config.toml
n_layer = 8
d_model = 256
n_experts = 64
experts_per_token = 4
d_expert = 48
d_shared_expert = 128
activation = "swiglu"
moe_layers = [0, 1, 2, 3, 4, 5, 6, 7]
n_empty_slots = 8
router_score = "softmax"
normalize_top_k = true
routed_scale = 1.0
balance_loss = 0.00191
balance_bias = true
router_z_loss = 0.001
init_std_router = 0.00634
lr_router = 0.00112
n_head = 8
n_kv_head = 2
head_dim = 32
vocab_size = 32000
norm = "rmsnorm"
norm_place = "pre"
norm_eps = 1e-05
positions = "rope"
rope_base = 10000.0
rope_fraction = 1.0
qk_norm = true
attn_scale = 0.177
tie_embeddings = true
parallel_block = false
init = "normal"
init_std_qkv = 0.0487
init_std_o = 0.0
init_std_up = 0.0487
init_std_down = 0.0
optimizer = "soap_variant"
lr = 0.00329
beta1 = 0.95
beta2 = 0.98
weight_decay = 0.1
lr_head = 0.0137
warmup_steps = 50
schedule = "wsd"
decay_fraction = 0.78
decay_shape = "linear"
final_lr_fraction = 0.1
batch_tokens = [131072, 262144]
seq_len = 512
doc_mask = true
train_tokens = 791400000
steps = 4155
dataset = "wikipedia_en"
Below are experts of layer 2 (counted from 0) of a mixture-of-experts language model. Rows are named router (the router's row for the expert), gate (a neuron's input weights, with its number), up (a neuron's input weights, with its number) and show model dimensions 0-255. Each number is 500 + 40 x the weight over its row's rms, rounded and kept within 0 to 999. Numbers have three digits each.
After each expert's rows: a language model's description of what the expert responds to. This comes from a sample of Wikipedia text that the model never trained on.

# expert 2
router:561503543507536536545532506531470466435477511510434471504552521514508423447423483466455561503461491510455553512478458519504465477523472556522561460532478482508454465486452530518448489459517502422561536429483468448517494567503509469457496537444565425490509453482473498494481474534574568581500499487458524544496448495498518478479480443490525514495491488451441499546587478481491517498464538523467460491462490536467460518508484542500492540541481498473481479464498532499493433438508513491456604519501504476465468504527517492471432499505528513505600508510472468521513370494482450490418467536449497486600388516504480599484451465510546518433483404521495520469567564525539428468515506483530415480494457477503474535536540492487479469470431629481493520478604455517497486494506428
gate0:523506486532606468508528525506535538514488481530517470458540483533457513493492467490533523476517467486483489537554445542558518503542471406504520534477556378518442508504544449496443616552452470454482497473502448428476428574534514486552456439500510503599524558553491525483535482518582540457463554558489567486477519495519516533484432536435499420441433524528566480477473438460509505526422542449418521546506450520447465545503534554482487495542466503540485434476451534530536513516505515498534516536507445558468550513489499588528508492481540520456468528499503469462494557580537523552503439471515508465527487520591493512492508533502504507484440509507474438402535501556466563494419506491537533456534453538484511505546522416461463470499484554462514508489522439552491536513524561
up0:544533482523529445478430547503456433438594494492451508471538509533462504500451524504458541494462466515498509426474477495567530515408479482396508459495470512528465432540547515481482550468458499474473554505538545516499489521488498467593484491482490562508456496485555494506503504487446555548555482518505507526552534544449503415480548461464415466498490531551452497516511505531526549548487520490457453536525485431484492547490563462471506442599433464583511544559503468474520491448543516513476455462601548509476556551505408477492503544497526589375454537511471485450537512552542499470519527521476493425527540509481560456513487431500497557572495510539470527473490442563561502480512586510540524511548503526540547525503512507449552464459479556523463481488517493530498494573464584
Copulas and heading signs. Main verbs is, was, has, are after a subject, especially after It or a title, plus opening = of headings and quote marks.

# expert 57
router:560554604463531538534524523521516478510479520509429487493552532514508386477528537523504598563452515532476553514448451524577485475471485551503530421534438518499464505532550509499529428506514468547481490482474499563508528511505507439413438493523523535537510488557510505478560496602527495483496485498427513506512509517413446450530483500546521526493497484494517487518504502489452504503498513585443496489469502486586475521476501460492507531480510497486475597457502472505546479493494482507525472518564533499495565532521409531471475451511528550511490475577474493477488535482501488480527525574508491546489479602504484476460556377491534529469519431568406498443578537525486526489480501582503435473409513546500501512570505561466517457581517527509494603484502550529544420557489477
gate0:514530513437524511469445534530532499510494455455457412450529508387508533554532513543413476466576528495545470425471473547538471499526457510455539600559492511478545467473575527520516479512457520519460476562505496517547560417485532508450470516481501446431518490512463545504533487494514470498496544540461495479556543459486501514403487550504531544477555525493517542543471520498488489513499527611488429416531490517499482425544496616553540534524534459472506508474477503505432474504516498475545479455598444509509462505506525439519504529552540497482571488502580432432470505432467465505453463463508546527535485448417592502506518485469485492520533422471476558445549556449529508532521483435511508492477516479532485449500559504523599520503475576529519497547523507532502556497450520
up0:476456470476459538469545470515466480544449522484514547505494546488549517482460503579526468475441495559513461451466494526577402497547462457496523576502518468435455484473483476520511554530526494528524505542438543565496465509504550454495424423480565485447486424434462467479466434482477602494506553482508539489500493490518514535512486476474566516487480461485495532466554502456483446439459532488548495499448507491445514492510427546566509471479493536490486458507505489472479544470550525588475442539465501528506452502468480557616413500440487467442479405528459550493469470502574513501516503551497502512507495532450460524491517535470458482604483455477506436556504476470428491442470384488488573558502457519486481406448544509579520430508512527515477469513454487495497464423501432
Units and coordinates. Measurement units, percentages and coordinate pieces after numbers, such as km, ft, million, %, ′, °W, and compass words south, north.

# expert 54
router:513527545496615496554546491656454408481453591538476492520531528486542508469464468507491484523493494561461520466505446482498357494476471503462520488524494497476474495427519530427494498496524473493561570482504458527449469551508470528420456497536501466453538473501568457503524508539522522552505542503489590509506441463448528492426469465493475521511422459500482459499518517479472505456477467513494455465497558437504499516500512514501462548471477454510470491455455560434527489476464614496469618474509514438497504559476434508480453498492548488565553483523493475594501512501496496422494449530579549469465503495532501586509462484490459526521482522504454400470507569546515480520505534501513540535426508469505426515510525528471507513513445542533519518485512492435510461537445444
gate0:488519487529508461458541463536540511500479439514487484465483529592550453539418441435570506541458545461600506480554553417490526457521524575484580535495500520438512461448514566469523546508508517512476515507530508431420484544476483469469500418433489546533516491499542429564496477576498491503491519456488487500446554499529477516470458454484465439512530523458535462537487521470535496426521444447546508482470569438489484526423547534497493470485442525487516523493491521477486578497486504512490483502542458461509602495505523503553495585463489507491473561443505505558558494608490536501501368512522434490461478526551468504512549521498516527510510499492464495539532481463517480452529522477459482585480450402541432488476498434496510493558476575537509507513489459480583427569502540
up0:457531519489493521542480530520441549490515545591546466544501569456447523549509507592507514554457424559494537448558512561545497479503457481488403469531477558459519528537526489519447476535465475541422502550487477486496477474439462502496467441477512586543505471520547502519437492536496463443536561486566505489505521479463461492421510467475464489530522473509495498522480547526527439527483509443475547506494518494497497437496525501511519515462454468559532574593506493531592535473478456463558437436531562477572484483487524523385514405483419451589516489502521501525523461514514549465506550509467464473555443439498501511489454502574550449487543579440475535515549471443517515502456445509492489466506487458501507425565477481545461478473556429542533500535533464434537460507475432
Biography verbs, possessives. Possessive pronouns and auxiliary verbs in biographical narrative after he or was, such as his, her, had, been, first.

# expert 38
router:517530529461587504540541547613501444464482529414434504486516522449494481511474456452463548488439486520471537509499454492496415512492444551461519512519474536475481423524411550493495509488511527507526481414485449596480507584523486467389503496510495463500531470532561481508492548508526527607508590477482533568508441502498552463496510458494512490580417520507461539537508510515487540530495542520508487447477482486487486509476513491522576527436434427490521500521465531482562474418485551492424536494518479475494490543499533547479500519510484525501595490504500479539489460388481499446418506536512532487565502544535468547519410483510477601457449518532480471499511540527578501506477548531534528498457468538496512534541531468491524548525496522513474486543582508526513410581487442
gate0:468518432542527460491505459475457548542491495547539453541539579556555473459498449497519523547448474522611425451529510478487491498394502487469540473441568446487461514549381480513497531477487495452489474415494505468502477512545464548563486517505477505509523547521416552452531475434478516447408526455461465524547559526531500541538476531526534488522439487528447512478484605520520501509465530546480534503478465502458476531502536529531493537446484473477492520491530576490483528534500579539478582544430487509466522535442456564547451436541533552509457426456552425430421461497509545545565557465559539473523554419499568538500519480509560492519472550547473538509500539544531504509534525516457544478504520472484476503479508539530475491528470529522499487523499423438522512452528443
up0:464442536470484544485459404460508508527486481487472543521484476493515525604515422516499467541503548532503524526441519460470493502436505468526424515564517428529462537509538540518489491366567480553491473493476538489584491505540474435455497546546513471478497559502490492513517513483480490423462503538505493498512502454515462507504511452489519425423465482523541492487531474551520552426451476498455491507542504485543436506448470491523524485528508540450502495514535506464527500506477488505448509477438524369492517477522545445553444577529473542382476508536445464539505558544424589498488508541494569459418448494489580512454503521463546468595525527541602498570527527459499458469489501565516477510526460512454464462523499513474453517475471432497547489507422526545518471563523561
Clause connectors and verbs. Words continuing a sentence after the subject or a comma: who, and, was, is, has, also, as in politician who was.

# expert 32
router:514514502475521473486534546573501494449439541511475510483566532542516442544438473481554519567460534510510506551485478490526496456545448504471537479531376535489479439490463504527529480560492500550540552510491472423578490531537536521525495551469500462471505426541515490423553479500531523537482519482468529506506423452460540448436445500503517481488462415566510440503528555516503497428489512535440478478466527539513478501506483451472476472505451483410476570481470501503517460530625505441474510477508530477413447582467510539545524514564561554553527491531497450516384420500396491488489505573550521508476526563519459466468462488524579518498453419445533496457522486555522515469451545487492565474516533476497495541477523538568528488477498576485492548420527522487525513497447491
gate0:528486494436505512540450429494474530529481557460578430449518586494502455503535479480504505440443562537502413504583457446509484515487515499571473572463433532516492528524490512511479559542455479570562490456493504502472530463506431452427446465491519510512518511520506548468563519520505421444478557492474528455399508486557506514497449486559483459497484550497548443538446425432521545462508476579481437464483468514493538597465457505530448511538493437453469518490586508496455580501470526569501478551566486478498530492568468481496510479508493448446548519503554492396452504505515518491453509515541516534529525555428542471479504530513528448451526509559442515467515527488442519547526543446512548539522506443478472495546475532509423527511587513488480444486517565493552571477470489
up0:477474512482501484502440549520446500510532447498541468444569541519485441527557531503467526536453520478501437523535478429535550498549502533496493504492491474507467444495481439482459556475506468531483548494473480500439480504508458487476463558468417473586518456505470489468587513432511466519525617521465530505499459521574508521461505583560512533457502553535486542421547486470542470464507448523475488522532539521454439471549542474489474487536537547485430521503525570498396545505476542589462503472470540481454407591492454457541532447533466454504469457536571548533519466507495474487524541458472472530518447489507482512536483551484486526516516429475490587517552438471521419516481612511496486586521532597421509503473556487488409535500539501545477530556456489476476499524458483
Title and section adjectives. Descriptive words in headings and titles, such as Original release, Technical specifications, singles, critical, main, music, International.

# expert 18
router:536553569495538552487510538551505469487441555498365489521503532509478403476505503557541505494401525526463496489441458557557445507552467511511507352549539503493475448498490495457502496467514450564482484514488529546497518558505509504441488527467522480549508451478579503484505491515541558461433478470475503483511534481496486455521415462568562534454521479495454487556563495494489511460475514623446507432482555470511501508443504477540478471512461475482425531474499481466535473469481490469523519528546488467493537592499465528474437381501514563549530462574515482515519525458497562480531453531465540484498476503525455508492546431453503555491459444525427496534578527502494495546475465530501457508498570534510514532525483462477473596511455469522508523463554534553559413523524476
gate0:451471511467546554452492463469451541486528490525374497486471481537564555459502537575555449566477465552517497497533492535495481516560462500489590492465570505523500485465583469527398496535523494507549462507479479490568536494497447517511470492521507472560522583428471503453484468460592574515557530471560543501488500499575469552501560532465579481458479496490539534412568531512469511486469457499480456471537520467558552507512546450437389498527509465494412444538412500517517471515509483519553520505537471471509534542509486486498482468551472466467515490470488547573490483436504474478515442546493516563568520520545597507504480526516468503553495485517481514559493484449509509499440481475518542533521490527528521550502424508527508448530454488547588494466499455536493410444548573
up0:426505516497487481505511504517548532549468530530443483483495523494556405503530473467466588466445439488480499567522488510455428481447529501520496491512434497430490528437511478522530490533514480462466515452513489482465484528457487437522518559518502486508505472520565499546497466505562524498431457560492514523515588522520510543510464498429574438451482472414494498446496464508421611465478518474497516483527469462435490473492508487515424582522442507458531452545508554484528481488522461464502526445479474526551518504567481456550506445520496546452568522506550436451439507446567533493467505508530493533521540555472580501507636464483448501526485467549580526548507578470545478507493545526430464512430502548452534531470568488494503466512402518482515442481371544493464502472508495
Units and symbols. Slashes, colons, bullets, units and symbols in infobox data, such as / in density per sqmi, km, ft, %, UTC.

# expert 50
router:509473562501561488544516484507461462497486554471422522525484515519540420589467446490536564553379546490506528495450487494515458497554455507493551467515520560482500451486486490498478510512506486511466543546476452459473520503568517502503484588472531505521482514544533471528499550535504589572464483503431517578517509487496432461506483466498508478466424446493541422513533537501476541442448451489468498441477493477537447532425543448445481508467446462430495580498478473469528448510575491375471513521538455466475428505495504503428522455490513512532543483494477479530532512499432619390509417496529555531546436500498437477483483497483554552470489487442479518493526496521551520385449504528508470501511425524495487557481507469577524517462448558481483527469521465482547519503533485
gate1:458490494484518503498522474427409479439541483451551607512548477457514531487506521499461527482417455495545495554504456445443525540453409519489499524488568529517555500506501478467458468517460437512469472508496515469550551548502531578526518553489506448516470479531527503537474521510447477505472527452523509483506558563579485552477544528489523603469540528478545493483544540487541566450465514549494444451425486518552598521544516545513489566572476448516488486476566533521415558513558561505521499468534468487536522490433479428410501460469462490450522492478510512491539529481443508483442475538520592525518472484516473531550481560472479489503529518480512551485515460481508480526489478519511402518395429470513433564530540495508521493528464503508519404519554519558463448490399457
up1:471474518513539494463548569505516460446463495598537519490380529455480496553489499507446466492445512480578506507446513566504604467478501517474523447512507531516428525540490482488461467502559495527454498479506484485445449521496464495506475551446518472450446538549503415458577520472446522537542567514524436544496451453589478473443471505503563460413531479542435506465456529528457487506477506566480436462497508497443498384545515472511503561514540511477437484497488377452476488530517577410539482520509504522451463500446503457530506476475513531491462514488442512485510469511516554524510456522506509465549462488549521483503516521524523560500408579545564513485488513488556510487589531500506488480508494494549530467480450487479539549481507457518429395521531430545464474490579522
Field-label colons. Colons after infobox labels (Released:, Sport:, Genre:) and table cell separators | in data rows.

# expert 8
router:510573556488615499536536528527499484490484545528456482480522563445495499589422488509500479486514509573504519481490512553464424501518460529451506536519519476509463516454444530498484521530540453522514495440529403448451474500491449506453493495517489503500511504551573409507490566662509522475489532510465583503528468527503449494525512466552489544548444457530455509520556504567441506515456582546467529482467497440529488532498491510506533499464468474461485473503465571477524504416507537463479582450526513469508558557513480527493568462538529503521552469553492459527476493527524524470462499530513549439429510549600440582509502488523486554494448516484450467467490542497516448531498522535502518517457364543465464575524536533482454549554497548552521473445508508468517545557543470
gate0:502455514575528455545505485521485525457450423503454555521476573457462523498505488453467442408464446558520523447472529609524481531492505540505580538510488547508498528512495491535502496498473538447448528586533456485538497531589479471492438486410555510478436482482557461454537470428536504490503521507535510447493503468504482538466438520522498464404490461515415482445491535500482516468542544467485494445472528534479462473484492525537454527500513474420444506587530469505482553509483465500538419525536478494489457487483537497465432462479513464557498544480426443508528510540497495518440541490519485423473468496560528467572548494529549464491478506499577511360535543566520559526528571552541538580529523530530445569555547494492442550499521473533446466446462504472510487494536511
up0:460521518469492476413548498526452446607504491524510518489487455490542501490479546521456469557491552501515459473515537562441488462544429559548506469452520555504479443567549541501497457489460502461549488483500569546556503523481496511542422519483512562455536498471473533559457471522542433532454503462470526472498514551491446468573508557421483489510453498451484443568446434492461444441472490515506527575482520541510524495478512458421464506486405557477445558528462510476510488547462575451525496503528442495431460521475413495507445510493576496501567484501585494457546536547524423464456455526484457551486528577452475493509503561489501522465453435583427420545432510506449459550526469515455514486534526450522543523531524508447485512481511410518523479447496517453498539525474490
Pronouns and be. Personal pronouns he, it, his, their, them in running prose, and be/was/are after them or after to and that.